Weights of a small mixture-of-experts language model, trained from scratch on English Wikipedia.
Size: 9 layers, width 320, vocabulary 18945, 158M parameters.
Below are experts of layer 3 (counted from 0) of a mixture-of-experts language model. Rows are named router (the router's row for the expert) and show model dimensions 192-255. Each number is 128 + 24 x the weight over its row's rms, rounded and kept within 0 to 255. Numbers have three digits each.
Before each expert's rows: a language model's description of what the expert responds to. This comes from a sample of Wikipedia text that the model never trained on.

# expert 57
Description: Given names and name pieces of people in credits, lists and tables, such as John, Alex, Stan, Louise, Carter.
router:148132165153139133105121178160141132169129095147175134088100125118136147121098105117080138130153163136139141168115116124137123150159129120114119149105119123141082140121140089150127083159146160

# expert 29
Description: Capital letters and short fragments inside foreign or unusual proper names and acronyms, often right after an initial M, e.g. Modi'in, Zrinski.
router:117110131133066099150119160116095172095123143164137120141116114127145110121154101136127092126127160133096150104127121132133118118155111118087147148179097123169136136157077095129139099130147146

# expert 8
Description: Prepositions of and for after office or institution nouns, as in Director of, Minister for, University of, nominated for.
router:134106130163141100114122102138166137099122127163081104142099119142104139168098168125075160097142090097148112113111163147161105164120144117135121148147140091124140134133155142117154170134127185

# expert 41
Description: Words in species and taxonomy articles, especially found in It is found in, plus native, described, brown, genus, distribution.
router:171129078158092136138107115118123100100138105130111116102191120130114140167168172160134093119145106116088116125147116158111152117108116124112124128121135133101127121148097132105150087133114108

# expert 33
Description: Short first pieces of split words and names after the or a, such as ar(ranger), un(happy), d(iapers), San, Sch.
router:122137133131097091120125137136125104147134122113134110124122153094159174137113112141120138151110109148131142175123115146137113194112112142150163148101159141140150116097114081164151099128167138

# expert 42
Description: Nouns for broadcasting and media works, such as station, TV, network, film, album, episode, often after the or radio.
router:137098120145128107100126165126109133139111111168110116118089146154139132128088139132102083179160095128099143146139128129149128126117116125130156083088109137123125098135123121159120120142136126

# expert 36
Description: Common nouns and function words after the/to/of in argumentative prose, such as term, force, for in aforementioned, second.
router:116118103168148142153110123136125126151114158129113146139195147157110108153160098152144136153124157138110142096076134152140107112098120117109112162135167073159162126132097105097114119113138104

# expert 13
Description: Single capital letters starting names, titles or acronyms, often after "(" or a title line, e.g. (MBE), J. D., Daisy, Free.
router:109121145148073142117087131155152144141112150154132116153151098120143146125157115129141125142141141105136144113120137125124184132116093134123140137134184154186151098105128125133119097121161109

# expert 0
Description: The n of didn't/wasn't, blank cells and dashes in election-result tables, and decade digits like 1980s or 196-.
router:123146131181147142122124123127145114120118155166154156113105146103151117126163110139118124126110155092104144143094135104142137103071101107105064141157120096153109094150114092198109102125108116

# expert 52
Description: Common nouns and word stems after articles or possessives in prose, such as person, student, issue, law, Bureau, and pieces like clin, pos.
router:133125157188135118097115118120168087118142151104168132127112115160094155128126085172105127128127111144127126081105132184140121106109113141135132135168136117170129122102152137138144091133158099

# expert 61
Description: Capital letters or short capitalized chunks starting surnames and titles in credit lists and tables, e.g. F-aiyaz, H-epburn, Sp-ell Cast.
router:100106154073096103145121121126127109130164137100165141128133124088136131153088115126141147154160157150134169182136140157141158154153091140121169165111156162145153092106116149174164117110141163

# expert 54
Description: Nouns for sky, sea, air, river, country, weather, Navy, Stadium, plus 000 or digit groups in large numbers and coordinates.
router:097127107100150090138148107130104140136124154147110108139105103134127159140116152163123092116105178121120123113111127162122089136097175139150135133129139140163081121135102144135129136155155119

# expert 60
Description: Month names in dates, Vol. periods in discographies, and series words like Part, Season, Episode, season, number.
router:146145133122104152139114138157176119142074167146145127107125144121113113107127108131141100130118108095139146118117143150096111144114089139120117165110140089099143148076128104105143134108104142

# expert 4
Description: Year prefixes like 185, 187, 191 before the final digit, plus North/north, °N, front, building and word-start pieces like sl, pl, bl.
router:101178130144097090114110071135116102135131189096148124103109095165129108143137097154136140118128126118078149113097128189114120088104148126164131153134171113132104150147107126161154141131137084

# expert 63
Description: The word over, as preposition or prefix like overpass, overdrive, plus first pieces like Saw(yer), w(inters), he(aling).
router:115126133114079129127126115122113110175170133113138146137133104113135107138152085167151143155124185096105132144134105153106136145098090156122135153166165089125140125147068117142148124111160109

# expert 17
Description: Digits and number words like one, four, seven, often in formulas, citations or dates, plus final letters of foreign words.
router:108166118152092157123135140153130174149124163117143126150135133140184139111163095151140131127140149158130101100110145105104141152071101128124143118155170137113116093106115112152103098160135109

# expert 53
Description: Final suffix pieces of words, especially th in 19th or strength, and -al, -ic, -ical, -ological, -ative endings.
router:133148115150119166113141111098082080137121135146122166151153091133118113099170104133114114128126092096141104097101122109125108147083140120115114129135149111087125122157123117132131094132090120

# expert 16
Description: Pipe separators and semicolons right after a name, number or score in results and roster tables, e.g. Sonia Acosta | Puerto Rico.
router:174095159129142106125119171158141120140165097142093086128132140119074135138134153114125137130117163086114142099098107099110138112158085133155128111132154131167161164113153139102094094080120129

# expert 37
Description: Vowel-led middle pieces such as ott, ark, ound, ick, mostly right after an initial l or L, e.g. l-uck, l-oot, L-ond-onderry.
router:114115128147169177089131138130138125151102142117152109147131112133142123128133131106119132107143162121115126169137084117106165141113132131077128082108112105141122115158142124151123107145145129

# expert 25
Description: Suffix pieces closing a word, chiefly "ing", "ling", "es", "ed", often in foreign names after a capital, e.g. T-ing-itana, Cum-ming, work-ing.
router:144119120091130104130145128171170118089139150151127105098142191107113113113126174149122148097099158108130142134156094116124157144157090154120149171113109117140104100152146138124132125166111148

# expert 5
Description: Adverbs and the -ly suffix after verbs like was or is, such as also, not, later, only, then, broadly, subsequently.
router:157176078116089113150156149135105092106140141161145151157152149150165124172142122142107103138115144155128127172108101092111127113166150124139105061135150125103123101126140100142088090107146152

# expert 12
Description: The word the, mostly lowercase after prepositions like of, in, to, at, as in "in the field".
router:136122163124116113092089107091082158160172104144075111137120133165103106163102138106114088131181124108130135124112137105141137146129111154159125155126143128125172135137111151152121108102125117

# expert 49
Description: First three digits of years like 200, 201, 199 in dates and citations, plus words like first, all, top.
router:119179158134144121141155120111158138118154157135145172136085158169119125164115133141141097197145133160126123124122143155181149138107109150149103154160137088153138129136099091168125125097148126

# expert 51
Description: Second words of institution, sports and government names, such as NCAA Division, Iowa State, High School, Provincial Assembly, league.
router:127145153139108114133112135100123135172151121130144138108109127148102144116140124125119121157157141156100146128125149174111078148130145134121199132091138115133113122109104140155131128112159154

# expert 24
Description: Verb-ending word pieces ed, ing, ated, ised, ized completing split stems, as in Administered, Federated, infatuated, nursing.
router:127110099147183104111129144153129092117099153132112133114146145099148088129141171126115170106109134148146153084120165098151126136135137135157144151174157163141112165147153121122112144143099143

# expert 2
Description: The words with, have, has, had and past participles such as made, built, used, received, typically before a, been or the.
router:112122136114147178157142149108133104167112138104164118125141117162150103109147175136117140150163118148153099149146109137142137131110151093176135103087122136149110138114114146170132129157095083

# expert 55
Description: Articles and number words opening a sentence or noun phrase, especially One, A, An, two, three, as in "One such example".
router:159205150122090175120112110139098091149152165110146124138164146109149128114154120162096109147148103150135104105092142107119173137131143152124144128155182110103109118145099113140112094139105091

# expert 6
Description: Word-internal pieces like ell, ol, l, err after an opening fragment, as in propellant, vibration, altarpieces, Adellia.
router:159173104133136154133102138178168120112072165161141139171151146147135136133132135083119145115134123171099143124111140086108135098144098102130112095149127162130161109125150121088128116121150108

# expert 62
Description: Currency and unit symbols like AU$, £, %, U in U.S., football position codes DF, MF, FW, and the words died, son, daughter.
router:076125140118071142112122080146119138121154141124146151086127080165135136131129144192152117129100136123087119112128129205151137121086101128131128159151163138120120135127153115126139150137139096

# expert 3
Description: Sports-report action words like shoot, hit, score, kill, mark and breakups, plus mid-word pieces of names such as Vanderlip, Boonkrapob.
router:132093113114098100144151137089106130141100102121128155157107101149186183131099118116158103143119177140143115104098162136143077137073138090120108142125144150162117160103165141158071151144141130

# expert 27
Description: Coordinate suffixes like °N and ″N, broken Armenian-script bytes, and first pieces of proper names such as Act, Bar, Hold, Muk.
router:081089172120125102114107121131107210091149142121142123127092077140096108148114149136158135096136160105106101111126056169103164129139092157147092164120141136144173154112090161106170142121152134

# expert 44
Description: Plural suffixes closing a word, such as -ts, -ies, -ers, -ights, as in games, stories, articles, weekends, Knights.
router:112111108101112112115126163112138193130119103102123139134088078158103149096088177159168099135139138181169092128154121138109108188154115111180098111098085151139139107112158115098145138102126152

# expert 30
Description: Digit pieces in tables and coordinates, often after a decimal point or colon, as in 9:05.21, 55.71, 108.917°E.
router:126129095149131126131129131112126105086130155112097176095128085178094168171141159112131121135182165153143107142081104103161107145108160129109193085090143111161139113149131118100130156098154115

# expert 7
Description: Short lowercase words or word starts right after an opening parenthesis or quote, mostly "a", also "an", "one", "for", "avg".
router:155135132135179124091131097114141112149152067128122113142130135114156079109122097109115157109124125108099110136131142104099182161120105095154086109109102125090101100109144148137098126148116101

# expert 58
Description: Coordinate seconds marks ″N and °W, country codes like PHI, table line ends, and assorted name pieces such as Hamp, Bond, touchdowns.
router:076101121129113096113124093138155135098141130156136098125093069129104110138130139163127116139130138197099129109169142166105148111165144138092124100152130175147105129124111136100168107160131159

# expert 46
Description: Forms of be and other auxiliaries after a subject, especially is in opening definitions like X is an American..., also was, are, has.
router:157104119139081105162154111105151138103162103124158146123127154101144142102102100074163113179143099153155124175136135083091108102153160130122164137121075153128109097159108120129130139123115152

# expert 31
Description: Capitalized first syllables of names, often Asian or foreign, in lists and tables, e.g. Don(key), Mar, Kim, Luc(io), Sim(rishamn).
router:120125144139148137093123165160134117123163185093148095134133148108098149092108131117119104160174177138117172151115133159133083134126113150142143165120168123124147093161129173114144132154174088

# expert 15
Description: Head nouns naming parties, roles and groups, often in tables or lists, such as Party, Actress, Candidate, member, band.
router:184094127126103107112088162145124137093113152126131109129118123147061172125174110153121081094128127099105160110115115159122161119084120146133087141140115144118134150111105133123129097150142117

# expert 21
Description: Time-linking words opening a clause or sentence, such as after, during, before, until, following, plus some place prepositions like within, through.
router:104104110123135169159133119143128104158108116107137125129152155093156130075136121165152158112103085159139117131124141106175107134088139132104112120131151129069170149147068102140117160136145119

# expert 32
Description: Nouns after the, a or his that head groups or quantities, such as group, team, number, line, phase, few, men.
router:140157133159091131144094100139131135114107121152121131133121163130134119149148119147133102134127117095102167135135135126113135113104133161133115127192111146134115145103119095122108121146120117

# expert 39
Description: Adjectives and word starts in politics and law texts, such as legal, constitutional, general, non(partisan), ext(orted), Federal, Democratic.
router:087187119130125119137128112173156129104125164102155124178124122143156134139150120113115163143128126160116120104105147138107132122151151133181138105132115125113120153110138117132155137081146148

# expert 48
Description: Final pieces of English surnames and place names, such as -y, -bury, -ford, -ley, -ham, in Hendy, Whitby, Waterbury.
router:088131125135146136144124142153139168160118123184164120145095102094151129138123133073109141122099161155104170085152131127132150152150117085162124122144135169105090110109141140123106148141139111

# expert 19
Description: Tokens in sports writing and results tables, such as spaces, pipes, dates, and words like mid-season, Super, quarter, finished.
router:095132163085099107117089107122154137154113124091121123141100162148111132135131137113149151142120108176118113158141115165126125130121129123128123162164150111126127136146126118136142168121164148

# expert 43
Description: Capital letters or short capitalized starts in team names, codes and foreign names, often in tables, e.g. Beijing Gu-oan, BATE, WDF, U.S.
router:087119143105091095109090161148130173110164123068134179111118136104114124142102133136111132130134193143132161153154101124137119162121101124134138144126130146149175120099118150105155106099139146